Weights of a small mixture-of-experts language model, trained from scratch on English Wikipedia.
Experts: 48 experts in each of 12 layers, 96 GELU neurons an expert, 4 picks a token, a sigmoid router.
Training: a variant of SOAP for the experts, 225M tokens, 6864 steps.
Below are experts of layer 11 (counted from 0) of a mixture-of-experts language model. Rows are named router (the router's row for the expert), up (a neuron's input weights, with its number) and show model dimensions 0-191. Each number is 128 + 32 x the weight over its row's rms, rounded and kept within 0 to 255.
After each expert's rows: "mostly gets" lists some tokens that are sent to it at least half of the time; "comes after" lists some tokens at least twice as common just before its tokens as in all text. This comes from a sample of Wikipedia text that the model never trained on. Tokens count by the router's weight.

# expert 25
router [ 71 125 130 112 136 124 122 117 105 151 191 144  64  67  89 141 134 143 156 156 200 137 197 170  87 137 153 160 103 118 187 113 138 150  73 110 104 126 132  93 100 185 164 105 105 135 157 141  89 110  99 110 114  71 180 129 139 141 102 118 103 202 139  98 142 153 146 156  98 121  77 124 132 117 128 114 181 101 149 105 172 120  96  72 113 133 139 175 128 144 120 154 135 118  97 139 135 115 128 121 124 143  94 109 138 137 104 215 118  98 151  92 131  67  81 200 154 121 129 125 144 123  88 162 176 124  91 177 146 145 166 116 104 103 120 146 127  69  66 118 143 139 108  85 110  75 149  88 131 179 172  72 112 128 127 113  77 129 114  95  94 150 122  94 106 113 117 150 121 162  89 146  73 119 165 119 153 194 127 150  73 169 155 145 185 192 150 111  99 195 110  74]
up0 [ 73  69 116 128 153 173 180  83 148 138 129  89 186 138 158  98 134 118 133 155 165 141 140  78  88 138 148 105 124 115 155 142 100  94 157 222 160 178 164 155 125 100 121 107 148 168 122  90 151 176 105 112 105 148 144 141 141 139  81  85  80 138 112  72 156 146 101 133 101 116  98 121 147 156 118 109 117 105 101  95 122 183  92  69 159 139 151 105  97  84 166 177 138 221 111  79  81 155 140 121 127 150 132 138 122 162 113  52 141 125 158 140 156 202 120  85 112  82 154 144 177 172 123 106  90 120 162 133 122 143 105 111 163 154 134 113 189 151  74  60 117 129 140 166 135 129 113 115 145 175  91 142 114  96 113 119 139 108  82 137 128 114 140 184 114 151 107 135 131  81 149  45 137 202 165 114 134 124 135 114 181  89  83 125 193 117 120  96 108 151 166  95]
mostly gets: " ", " There", " creating", "–", "–present", " create"
comes after: " |", "|", ";", " in", ":", " /"

# expert 11
router [ 89 169 159 125 100 138  82 128 142 176 143 155  84 121 165 103 139 161 112 172 169 220 174 125 111 111  87 146 161 136 138 122 103  91 149 119  81 124 101 143 119 126 106 169 135 135  83  98 104  82 102  62  69 176 188 144 143 142 162 148  98  96 119 136  85 131 127  87 130 112 112 154 161  86 103 128 169 126 144  92 147 129 185 189 124 113 152 107 104  86 140 167 128  95 149 132 183 112 196 176 127 120 131 121 110 123 101 117 133 170 131 135 127 115 119 112 134 152 154 141 150 176 119 125  82 160 154  49 129 102 166 119 139 132 116 122 124 105 114  75 117 166 128  69 151 161 144 153 178 168  88 178 118 107 144 128 134 159  40 116 155  60 138 108  96  84 128  89  98 129 130 158  70 178  77 136 196 172 109 109 168 153 110 174 124 181 192 105  83 178 125 143]
up0 [117 138 129  84 147 171 146  74 140 181  94 133 121 122 156  86 154  89 108 143 132 144 109 152 147 117  63  43 142  87 135 161 169  88 124  62  80 136 145  95 127  94  95 135 145  70 127 121 129  70 163 133 155 177 162 122 103 171  81 101  89 131 106 134 126 145 116 119 164 106  96 120 109 134 153 145 117 149 122 104 154 176 164 148 112  82 165 118  94 176  95 131 165  86 133  79 164 157 218 102 118 134 103 108 144 149 138 142  93  95  96 138 119 151 138 110 113  86 182 113 139  66 126  85 145 184 161  58 124 108 103 126 161  82 143 140  91 174 174 113  61  80  98 131 108 119  78 143 181 124 138 128 144 119 105 101 123 108  60 141  84 167 180  96 113  96 119 128 182 135 149 138 103 147 107 135 114 177  79 123  55 141 121 142  96 157 109 108 133  33 131 121]
mostly gets: " used", " made", " began", " won", " released", " served"
comes after: " was", " to", " he", " is", " and", " were"

# expert 17
router [124 129 135  80 132 112  64 111 157 159  85 173 142 159 171 145  92 110 108  99  85  98 173 136 141 152  94 124  94 123 128  92 107 141 183 166 130 128 171 115 147 112 165 115 102 162  76  82 106 141 121 137 131 131 143 110 183 122 126 111 148 111 100 124 153  91 124 186 126 134 109 170 170 111 146  96  58 117 188 105  99 139  83 118 144 175 206  83 129 224 132 117  94 127 125 114 158 124 178 117 109 157 228 194 132  92 134 127 116 127 178  92  94 168 135  54 143 103 134 145 158 118 120 153 143 133 121  69 138 171  68  88 170  93 116  84 165 114 166 114 140 121 116 107 182 169 141  95  91 153 120 189 108 147 106 142 152 168 123 142 173  75  61 132 150 124  82 127 147 156 137 100 134 162 109 149 138  77 176 140 176 122  95 103 129  98 101 176 152 132  92 127]
up0 [172 103 117 114 129 127 129  37 150  93 166 145 164  65 114 125  33 133 151 135 161 132 176 129 124 105 148  91 173 155 119 177 177 128 120 133 168 127 130 113 121 131 124 122 160  83 160 119 117 126 174 136 179 137 170 158 130  98  84 107 157 111 150 207 140 133 114 162  70 121  74 165 135  96 141 140  74 160 130 155 143 122 139 146 101  96 120 113 109  89 141  97  93 172 106 109  91 146 123 119 150 117 145 121 120 128 179 125 155 122 115 136 135 123 138  99 148 150 122 125 107 119 100 163 176 145 100  55 148 180 108 124 103  99 162 153 148 162 140 119 140  72 114 126 136  75 118 129 130  41 130 136 169 167 155 125 174 140  91  96 112 104 173 147  63 153 107 139 176 123 192  96 132 111 173 128 121  71 216  93  88 135  99 147 140  12 186 108 133 136  97  92]
mostly gets: " T", " Sh", " K", " Th", " Ad", " Ar"
comes after: "\n", " |\n", "|", ")\n", ":", ";\n"

# expert 26
router [ 82 112  62 151 106 122 104 121  95 138 177 139  75  66  97 125 137 128 134 176 132  94 175 167 103 126 139 190 129 132 148 113 135 147 134 163  93 136  99 123  96 151 148 115 145 117 173 125  90 114  56 101 121 115 185 139 153 126 131 160 130 196 156  59 182 111 115 135  95 166 146 115 120 115 127 110 182 177 150 108 139 147 125 123 120 125  98 165 131 171 130 130 105 131 159 152 174 107 117 109 144 110 125 113 151 129  94 186 137 105 133  66 112  75 142 185 140  89 145 153 104 167 101 113 166 125 129 175 181  77 182 107 105  83 141 102 135  83 101 115 143 147 101 112  80  93 130 114 107 175 133  46 120 161  84 130  98 131 162 163  73 139 160 124 130 106 149 179 110 138  97 212  87  95 197 150 136 198  87 211  98 143 141 159 161 173 149 116 146 152  75 114]
up0 [127  86 123 133 118 110 173 144 127 175 127 110 121 152 104  73 105 127 167 115 105 149 115 132 131  67  92 190 122  82 168 149  79 123 128  86  88 137 100 147 127 184 127 130 111  92 107 160  65 141 146 122  96 223 101  65 165 151  78 171 184 114 110 133 121 161 131 129  98 173 171  99 138 129 163 132 109 164 185 113 139 119 122 153  93 163  96 122 116 129 141 142 139 139 150 148  40 104 101  99  87 121 148 202 189 160 139 126 190 136 146 153 118 102 141 145 106 102  44 146 140  75 138 107  65 138 125  67 114  99  89  94  94 205 193 109  74 157 129 133 120 161 151 153 179  88 125 142 133 143 111  80 129 100  74 147 104 145 134 191 190 122 135  99 138 134 153  72 133 122 163 157 117  97 166 153 130 146  94 116  87 137  83 115 115 157 131 140 121 139 139 106]
mostly gets: " %", " Candidate", "°W", " Chevrolet", "|---|---|---|---|---|---|\n", " ±%"
comes after: " |", " ", "–", "|", "201", "200"

# expert 21
router [138 118 141 143  62  87 135 123 142 158 113 100 116 183  73 122  88  92 145  94 131 131  73 101 119 156 166 169 122 104  68 151 140  81 172 160 139 116 114 115 137  85 159  50  72 139 133 141 193 127 157 137 139 132 135 132  97 155 167 151 200 110 134 103 160 158 153 140 132 143 132 113 163 113 107 130 128 151  74 158 145 147 147 176 108 115 141 170 109 144 185 132 105 149 132 116 111 212 128 106 144 135 137 115 116  84 107 118 165 187 107  95 141 105  86 140 106 180  52 126 165 172 162 106 131  79 109 137 107 165 147 140 131 108 132 108  79 161 112  94 145 106 107  88 155 160 118 189 136 121  88 160  45  79 152 204 138 152 160 151  74 193 149 138 125 129 106 106 159  73 154 109 157 120  90 121  89 152 187 122  76 153 107 101  77  79 137 153  86  97  87 101]
up0 [143 158 132 159  98 110 180 137  94 138 164 121 121 162 160  45 123 108 105  96 139 130  50 123 142 161 146 106 109  49 142 118 129 114 125 139 146 146 119 142 119  65 163  82  92 120  66 187 165 157 122  94 156 165 146 109  95 139 135 148 128 125  76  38 136 181 114 113 158 196 127 132 153 190 111 129 147 124  78 127 124 107 154 165 159 128 103 136  74  85 151 151 126 155 107  56 152 142 134 149 159 180 166 107 175 106 183  53 131 152 141 126 165 164 138 122 124 127 121 139 106 163 128 110 111 117 137 104 161 123 130 130 129  99  83 175 185  98 114 171  99 140  95 172 124 137 119 129  90 131 143  80  48  82 111 108 184 124 144 142  69 162 121  90 145  61 109 129  44 142 157  87 106  75 114  99 170 142 116 141  68 146 137 156 122 117 137 135 103 149 101 110]
mostly gets: "″N", " until", " As", " Votes", " res", " Preceded"
comes after: "-", "|", " on", "\n\n", "==", "On"

# expert 19
router [126 168 120 174 137 150 173 146  57  96 196 149 132 114  61 182  68 120 128 112 106 170 179 106  99 231  67 135 111  66 166  87 149 115 109  88 144  84  93 131 138 103 131 120 107 110 107 109 118 128  50 165 166 105 179 107 126 177  96  82 133 129 139 104  96 142  96 114 148  71  76 118 100 162 118 190 109 106 106 120 155 165  70  97 171  84 122 153 100  91 139  49 108  87 103 112 167  89 127 104 118 118 159  58 145 128 152 180 170 159 173 147 135  96 166 144 147 124 110 169 122 102 127 121 130 129  75 141 140 137  90 133  95 142 135 143 106 122 163 176 124  95  97 152 159 112 133 164 112 165 135 100 130 149 113 116 117 140 142 175 151 107 148 126 124 103 157  98 129 126  94 161 133  63 143 129 151 170  93  89 137 173  93 144  94 179 140 115 158 180  93 134]
up0 [163  86  97  85 140 111 132 170 111  69 104 131 153 126 117 131 111 109 148 109 129 190 101 172 122 146 181 149 150 119 182 154  94  83  81 115  90 121 107 136 131  47  75 111 144 151  91 143 117  91 134 127  84 134 107 107 167 132 127 148 190 163 145 105  88 118 129  90 127 130 165  97  91 122 168  62 127 152 135 103 129 146 144 151  92  98 155 122 174 158  78  73 114 109  77 129 132 127 172  93  63 104 134 175 131 132 172 140 183 155 145 114  72 102  96 161  88  91 163 124  65  96 165  97 121 117 174 105 155 122 171 141 103 130 122  95 142 172 183  62 100  79 127 175 161 129 112 149 145 116 111 132 122  71 175 170  93 119 151 140 154 113 186  84 117 131 178  64 115 136 151 122 184 111 165 172 109 166 106 164  64 100  97  78  94 145 165 104 116 120 125  80]
mostly gets: " his", " their", " this", " her", " its", " the"
comes after: " of", " in", " the", " a", " for", " with"

# expert 34
router [121  99 128 149 180  83 115 152 175 123 111  93 149 110 173 159 109 108 122  92 123 104 150  72 179  53 162 122 136 128 122 143 114 133 126 139 142 105 139 149 183  96 133 116 151 131 139 142 151 171 107 115 177 199 144  63  83 113  73 144 116 125 148 105 183 104 124 141  87 151 176 135 146 202 175 132 127 126  62 112 109 113 149 142 158  73 152 185 141 164  93 120 116 153 107 112  88 147 105  82 112  90 100 110 160 128 122 122 141 210 112  79 131 169 111  30 147 143 102 104 172 128 123 120  70 116 129 128 161  79 189 201 131 105 113 106  87 143 112 151 123  83 140 122 161 103  97 127 114 133 144 208 122  82 131 164 117 106  96 167 116  89 176 186 126 147 132 131 115  99 158 121 170 119  71 142 128 179 133 163 100 149 120 192 129  70 132 160  97  87 139 159]
up0 [151  98 149 156 140 116 113 114 185  99 125 127 152 114 114 166 144 176  95 155 170 124 177 204 119 152 196 146 120  54  95 140 116  92 130 116 145  38 144 142 123 144 103 135 142 122 124 136 110 123 128 162 124 160  95  94 107 139 108 156 135  75 124 162  90  92 102 131 115 186 146 173 104 165 139 138 153 149 106 108 114 145 193 166 107 143 205 112 130 104 142 131 112 189 130 150 102 141 131 147  92 139 116  98 114 170 113 104 111 138 146  94 173 233  76 118  98 141  74 153  93 119 118 178  82  90 169 160 140  82  63  95  89 137 115 139 161 177 158 141 158 142  70 152 101 119 143 161 142 125 132 142 128  94 124 125 177 127 128 108 218 122 143 173 121 119 148 126 124 117  77 168 107 199  80 163 141 172 102 138  89 131 134 167  67 149 104 174 151  74 121  95]
mostly gets: " an", " l", " public", "(s", "-S", "-s"
comes after: "-", "==", " (", "\n\n", "===", " \""

# expert 37
router [104  93 139 164  62 195 119 151 107 183 171  87 115  88  91 126 116 120 167 170 153  85 147 129 163 142 129 137  84 163  96 148  85  95 105 120 107 147  91 142  95 122 177 149 172  76 174 163 142  92 108  89  96 156 153 126 147 160 107 139 139 201  99 161 186  54 154 138  97 177  93 154 154 117 159 131 144 180 158 127  88 124 137  83 176 139 157 135 179 131 101 112  55 102 147 129  81 159 209 112 182 153  99 106 173 138 106 144  91 148 130 152 146 104 133 126 126 159  97 124 132 126 110 151 103 136 121 165 100 133 172  91 114 105 132 141  81  86  87 126  98 125  85  90  28 108 170 128 100 152 166 124  82  97 125 154 122 188 165  79 138  91 171 112 120 156 147 138 119 134 124 165 115  67 138 136 122 183 153 172 108 113 124  82 125 146 167 148 145 134 111  80]
up0 [133 132 125 167 131 110 164 142 175 171 147 151 126 156  97 138 137 170 100 135 123 106 154  62 129 144 145  73  95 196 137 147 133  64 149  87  77 122 125 157  96 138 136 145 130 108 122 145  84  96 141 105 153 147 138 167 132 118 137 138 120 115 116 138 205  86 112 124 174 124  82 121  88 147 180 138  96 154 182 133 110 121 113  95 169 129 153  26 137 143  93 136 109  87 101 113 116 114 154 111 183 126 127  56 165 142 113  63 142  87 160 180 125 144  92 162 103 125 149 121 187  88 157  88 103 108 126 128 105 140 135 107 100 126 134  65 174  67  99 193 132 136 112 112 125 165 103 162 167 170  99 123 141 121 119 138 193 167 171 103 159 107 119 198 138 125 126 107 139 127  52 152 123 139 107 209 121 108  53 124 110  83 108 131  85  69 175 169 106 177 147 101]
mostly gets: "°N", "″W", " %", " politician", "″N", " music"
comes after: " |", ".", "0", "%", "4", "7"

# expert 42
router [141 121 117 139 112  93 163 131 109  91 126 138  87 152 113 110 159 137 134 136 134  68 104 115 167 123 177  43 150 114 178 143 115 146 134 137 139  78 121 112  69 158 141  88 152  64 193 155 144 105 117 154  99  99 150 167 173 121 192 163 143 167 112 147 124 182 130  94 145 195 131 110 126  92 162  99 146 101 122 160  93 112 113 121 121 130 115  86 173 160 157 133  89  88 120 176 111  94  99 109 175 145 110 137 115 110 101 136  81 150 163 144 140 118 183 109 109 115  99 182  52 165  96  90 111 115 143 189 168 138 134 149 154 119 119 140  75 146 125 105  75 169 135 194 100 124 148 116 161 148  71  91 116 132  98  99 152 120 158  46 215  92 104 164 154 105 114 124 146 143 130 180 114  51 146 131 123 143 147 161 127 184 128 104 163 197  88 173  90  89 144 117]
up0 [ 92  75 134 144 126 137 118  95 155 103 109  68 103 145 119 122  97  96  85 155 132  70 144  48 239  90 140 100 123 104 171 155 141 133 115 123 165  89 119 152 120 108  97 124 117  90 177 137 107  94 149  81 135 135 116 158 117 148 157 125  69 183 120  97 142 160 128 106 134 133 172 123 122 120 190 130 112  93 101  67  96 147 121 157 177 122 105 102 120 149 128 129 103 194 164 107 131 145 125 138 125  74  85 140 122 124 127  69  93 102  87 110 115  85 156  77 166  88 120 119 196  76 106 123  77  75 111  87 110 216  80 164 141 116 129 137  67 123 132 149 121 165 153 177 124 132 113 144 141 121 142 145 120  85 142  84 146  97  76 114 153  93 169  84 155  53  85 111 152 151 131 133 121  80 171 138 202 120 124 157  99  96  90 112 101 121  92 147 102  85 111 119]
mostly gets: "200", "196", "199", "195", "198", "194"
comes after: " ", " (", ".", "–", "°", "1"

# expert 23
router [ 55 101  51 156  85  85 127 101 112 101 170 129  93 106  83  97 146 159 126 129 161  78 101 159 142  95 124 109 135 134 179 153 104 172 150 165  99  83  89  81  97 174 183 139 154  96 182 163 111 111 118 135  91  84 199 164 176 138 187 160 125 176 153 132 133 148 138 130 171 151 132 132 110 158 126  82 193  92 127 129 148 109 125  88  94 140 127 130 177 176 138 133 148 102 151 153 144 128 123  93 137 103 111 101 105 118 114 191 129 132 131  94 154  97 138 151 173 147 134 169  93 167  69 125 156 154 166 174 176 132 186 102 133  64 145  87 171 109 106 114  90 163 141 128 120 125 117 122 163 108 138  37 149 128  96 117 131 127 144  69 158 121  71 117 145 112 143 111 139 101 116 147  89  70 165 137 127 151 185 180 139 173 165  93 171 166 135 114 103 148  69  90]
up0 [152 120  55 100 178  76 171 112 115 109 117 153 118 135 139  94 146 128 132 142 115 142 154 108 228  65 123 106 123  78 146 121 107  78  77  49  91 124 171 166 122 203  92 125 111 166  86 111  99 165 142 122 138 122 170 192 153 145 174 164 128 101  85 128 123 146 145 141 141  70 140 126 118  99 170 103  84 109  89 152 114 135 152 125 137 173 119  94  80 150  62 128 171 120 122 129 123  87 131 150 165 144  51  97  72 138 166 119  85 194 130  59  73 163  96  73 119 159 122 144 121 146 163 129 135 188 133 146 124 137 155 122 107 127 122 176 110 155 114 141 144 106 123 154  97 151 170 162 149 152 142 114 149 150 105 115 126 105 128 109 142 192 113 129 204 110 114 131 141 121 142 117 164 105 140 142 173 145 138 194  59 132 164  85 121  55 164 130 140 116 136 149]
mostly gets: "10", " three", "14", " two", "29", "12"
comes after: " ", ".", " (", "–", "°", " −"

# expert 16
router [107 140 113 104 126 163 101 137 115 149 130 149  96 109  95 158 119 127  89 174 159 117 190 174  77 128  78 139 119  83 175  55 127 168 137 130  89 155 130 101 142 172 166  79  73 111 182 120  66 115 107 135  66  44 151 108 119 139 166  97 159 151 100 102 134 124  71 242 160 149 106 155 155 156 128 148 102 137  92 136 130 122 151 110  87 116 156 166 118 165 102 104 118 113 104 109 177  73 170  91 101 140 153 182 103 116 100 158 132  76 164 147 111 104 113 159 157 181 123 179 112 131 136 141 158 175 135  98  87 112 199  88 148 125  97 122 142  94 156 122  95 147 152 143 130 133 175 104  61 181 115 113  97 129 108 147 105 150 126 106 102 131 123 132 130 132 109 195  93 171 107 177  92  94 206 118  99 116 140 144 166 165 117  73 144 123 168 156 128 110  93 128]
up0 [139  86 108 139 157 123 109 161 192 147 120 155  94 141 143 153  96 133 102 152 172  61 142 105  94 156  73  59 140  91 119 118 120 150 139 113 116 141  79 175  83 178  66 139 104 123 141  99 100 131 177 149 117 145 139 138  60 150 132 126 137 111 169 111 135 149  97 178 195 100 123 184 150 126 128 106  95 151  95 174  98 137 121  76 140 130 173 105 144 106 126  97 134 185 138 144  99 166  79 141 163 119 125 149  88 140 131 120 133 139 107 107 151 103 177 178 133 162 171 138 191 155 138 129  88 150  44 123  27 127 109 128 154 157 145 150 163 128 168 151  91 150 122 175 158 109 132 152 100 147   0 127 178 129  96  97 102  85 145 132 143 104  94 147 112 110 123 149 104 134 143 135 125 154 112  90  90 116 170  64 140 146 134 158 122 138 126 133 218 133 106 117]
mostly gets: ".\n", "\"\n", " MF", "'\n", " FW", ")\n"
comes after: "\n", " |\n", "|", ")\n", ".\n", ";\n"

# expert 5
router [199  99 129 123 133 111  98  88 150 115 122 137 179 192 125 145 134 128 123 168 109 161  89 128 131 165 105 137 143 157 159 113 180 112 137 180 138 133 106 144 111 123  86 118  38  88 120  88 160 143 114 162 125 148 137 126 152 123 102 110 140 122  73 113 138  61 119  86 151 176  73 110 115  88 114 157  92  89 134 132 132 122 154 167 180  96 182 157 129 149 167 110 157 114 112 125 110 131 157 148 124 164 129 223  56 150 139 146  61 125 157  59 147 116 166 129 124 133  94 123 122 122 168  98 127 147 161  87 161 110 136 111  92 145 122  53 113 105 112 128 106  91  95 155 122 149 118  91  71  77  58 154  61  97  80 163 108 130 153 101 169 112  98 111 106 152 205 173 149 212 119 126 161  84 126 179  76  98 123  82 134 147 105  99 145 167 129 133  98 134 140 110]
up0 [180 131 111 211 135 107 107 110 162  94  88 167 126 108 140 134 127  83 116 153 115  95 108 166 127 100 124 111 113 202 148  52  60 128 174 156 112 145 126 180 134 121  92 195 101 116 101 183 151 110 148 130 114 121 159 143 133 123  62 132  95 129 150 191 175 104 122  85 108  85 124 124  58 143  98 124 135 153 104 144  98  69 160 136 205 125 119  90 104 130 130 142 157  95  78 207 125  84 103 161 144 146 108 160 158 128 104 135  98 139 109 143 138 127 171 147 129 141  85 145 160  98 145 126  79 158 171 166 173 121 135 156 113 175 128 105  73 138 127 163 100  80  95 119  96 129 129 141  66  79 153 101  87  91 138 128 177 130 115 119 151 135 102  93 127 138 133  84 106 140 129  77  93 108  92 146 142 167 125 118 124  77  99  95 122 128  79 235 103 143 145  65]
mostly gets: "==", " National", " Best", " New", "Personal", " Special"
comes after: "\n", ".\n\n", "-", ")\n", " was", " |\n"

# expert 22
router [126 155 122 123 123  93 148 141  81  79 168 138  79  92 162 128 204 136 139 150 101  89 134  99 100 122 157 122 201  90 178  98 136 120 164 150 179 155 138 126  66 115 138 141 151 106 205 163 139  95 103 100 126 103 174 125 119 135 173 145 150 149 149  94 153 174 114 124 186 171 182 108 173 111 182 110  85 144 105 144 117 153 175 137 160 134 102 139 188 103 170  75  64  90 100 191 157 110 116  79 164 156 123  99  73 119 135  99  98 123 149 101 126 136 154 115 125 149 101 144  53 168 114  58 111  61 149 187 170  73 185  88 118 119 123 126  97 122 177  96  91  94 119 100  95 134 140 102  94 128 153 137 138 113 159 125 133 104 145 116 176  96 106 124 186 104 117 157 164 167 155 163 111  67 181 169 131 123 168 132 160 154 109  97 122 154 142 156 108  99 147 120]
up0 [185 133  98 138  68 107 151 133  88 109 149 138 156 164 125 112 137 173 117  93 128  87 169 135  45 115 131 131 197 129 160 167 117  50 158 147 162 101 170 113 138 173 138 138  81 144 137 109 151 132 136 158 141 143 128 149 141  64 104  95 119 143 183 153 132 106 209  91 108 113 129 149  94 155 161 108 144 132 138 139 141 120 125 167 168 109 115 115 160  99 173 131 129 149  79 127 140 131  71 182 103 158 116  16 139 143 131  67 200 134 121  65 146 113 144 107  97 100 198 134 135 172 119 141 135 152 101 154 139 154 187 125 128 113 154 124 141 173 155  90  95 113 156 162 158 145  40 123 126 149 143 159  77 167 125 175  91 159 135 127  91 160 104 128 174 129 158 103 108 139 118 109 106 115  98 138 187 167 145 158 173 111  69  88 114 108 133 204 142 139 114 104]
mostly gets: "201", "200", "199", "198", "202", "197"
comes after: " ", "–", " (", "6", "200", "9"

# expert 32
router [ 75 100 114  90 107 136 110 155 123 146 146  91  79 125  84  73 135 133 142 181 164 101 167 127  62 104  83 135 127 139 111 116 145 112  47 100  76 141  88  71 116 139 139 117 141 105 152 166 155  92 125 120 101 104 129 139 160 147  96 109  76  92 145  71 180 186 115  82 130 136  94 102 112 131 127 111 140 130 117 114 165 166  86 143 162 120 161 199 131 160 128 118 137 143 137 123 178 153 126 103 129 123 107 140 168 184 109 190 188  80 149 127 135 123  91 175 161 137 169  99  47 106 105 109 161 120 115 181 135 125 141 127 150 114 159 112 141  66  41  90 166 156 133 106 120 116 140 104 155 138 156 112 105 146  73 101 120  99 112  66 136 196 130 111  70 108 106 169 153 148 136 167 129 139 148 124 175 154 145 130 165 225 115  73 162 141  87 148 118 191 148 127]
up0 [129 103 133  49  99 141 173 156 118 197 103 167 134 138  90 145  86  70 120 149 110  97 139  85  69 120 113 119 172 111 125 125  95  66 111  95 121 142 133  89 141 150 160 107 123 149 131 124 117 130 109 109  74 144 149 174 118 112 117  46 104 136  85  63 124 151  80  48 175  61  84 131 105 174 128 114 139 173 100 148 142 130 175 153 128  95 116 133 142  67 153 164 113 146 128 139  93 103 193 141 202 165 149 137 125 174  57 113 122 157 131 103 132 122 164  92 163 143 138 127 104 161 150 134 148 133 103  87 157 111  80  98 119 109 127  93 156 145 190 115  66 134  67 221 187 138 152 141 111 142 153 146  84 151  92 109 131  71  99 140 132 139  95 125 113 107 124 191 123 102 103  95 154  75 133 124 152 140 163 170  93 135 120 138 133 121 115 182 108 151  98  98]
mostly gets: " station", " member", " city", " company", " group", " family"
comes after: " the", " a", " The", " in", "'s", " his"

# expert 4
router [ 66 111 129 136 147 109 147 131 114 139 163 160  80  83  86 135 160 131 133 142 209 138 203 169 108 136 136 146 125 127 177 110 157 140  83 122  88 122 120 104  98 157 157 115 140 123 142 153  75 105  76 125 129  82 177 126 131 106 119 112 108 200 122  97 130 168 116 153 118 134  94 104 117  84 124 127 176 139 152 100 178  99  94  58 118 139 128 151 136 173 124 125 138 117 100 140 152 113 113 111 102 152  75  98 128 140 120 204 111 103 137 104 138  72  97 212 152 109 131 121 151 137  88 133 186 123  70 187 166 128 173 121 114 102 147 138 140  62  66 121 166 134 106  77  73  77 134  93 119 171 174  70 119 159 101 127 102 132  83 105 100 150 138  74 127  95 130 137 126 173  85 154  89  94 170 123 143 202 144 162  94 133 164 160 180 185 163 100 125 186 109  96]
up0 [101 154 167 156 186 175 127 123 158 109  98 123 126 125  28 101 132 155 194 136 117  87 111 117  60 144  94 122  91  73 128 126 161 139  94 131  81 116 158 127  98 113 151 144 122  81 116  77 146 111 144  67 120  98 133 107  88 107 109 180 116 132 136 108 132 148 155  79 176 166  65 128 116 181 171  74 164 123  65 110 122 131 118  90 167 106 115 134  55 137  96 115  94 157 160 101 118 161 178 138 141 163 118  72 112 117 150  60 124  91  97 140  82 110 106 126 133 138 101 144 153 122 171  89 110  98 115  57 171  73 148 147 199  45 185 136  96  91 145 159 104 152 115 148 106 127  95 106 150 132  83 112 118 116 144  98 119  98 152 147  80 141  81 119 125 115 100  78 138  98  86 166 102 137 138  91 134  98 161 133 108  84 138 131 135  78  92 144 188 110 127 154]
mostly gets: " ", " into", " creating"
comes after: " |", ";", "|", " /", " from", " January"

# expert 27
router [ 57 154 136 120  79 160 151 131 144 134 169 124 156 113  84 109 136 124  85 171 133 122 131 129 148  81  96 117 103 130 106 159 154 140  75 105 115 174 145  67 111 226  99 185 189 151 178 151  91 124 136  64 181 131 150 130 171 129  94 101  87 198 140 145 114 113 157 153 142 121 109 113 153 158 113 124 149 127 121 115 109 181 117  81 137 143 113 115 128 103 185 105  84  82 147 180 145 138 130 125 122 121 191  52 187 197 145 184 148 136 175 110 146 135 155 130 113 107 127 147 108  82  64 116 143 147 165 108  88 115 102 132 153 169 126 112  81 134 105 144 105 126 203  56 171 173 157 130 143 165 165 113 140 124 145 124 105 137 109  87 121  92 122  88 148  68  73 154 114 121 101 115 103  93 138 102  85 124 147 126 172  82 150  60  76 131 131 120 133 124 163  96]
up0 [172 158 113 162 168 198 139 157 186  99  93 108  88 174 133  75 141 133 146 122 158 132 107  94 142 107 170 127 126 114 125 116 110  70 140 109 117  46 136 253 103 152 139 124 166 141  91 138 131 112 129  44 144 143 132 170 119 116 187 119 115 143 126 155 155 108  70 243 158  64 126 116 116 134  89 125  73 140 145 116  89 134  96 113 128 131  64 122 129 114 115 108 125  96 156 139  99 151  59 107 124 147 166 141  72  77 130 180 167 118  61 101  69 156 135  91 128 112 108 137 145 113 120 121  74 105 109  77 113 115 116 115 137  66 119 158 139 180  98 198 129 147 168  62 113 134 110 142 137 159 129 154  90 119 178 126 135 133  81 127 138 142 135 127 168 128 101 158 160 143 192  94 122 102 105 124 129 120 119 131  75 138 134 100 125 113 133 132  91 129 127 115]
mostly gets: " |", "|", " ITA", "°N", ");", ";"
comes after: " |\n", "0", ")", "1", "\n", "2"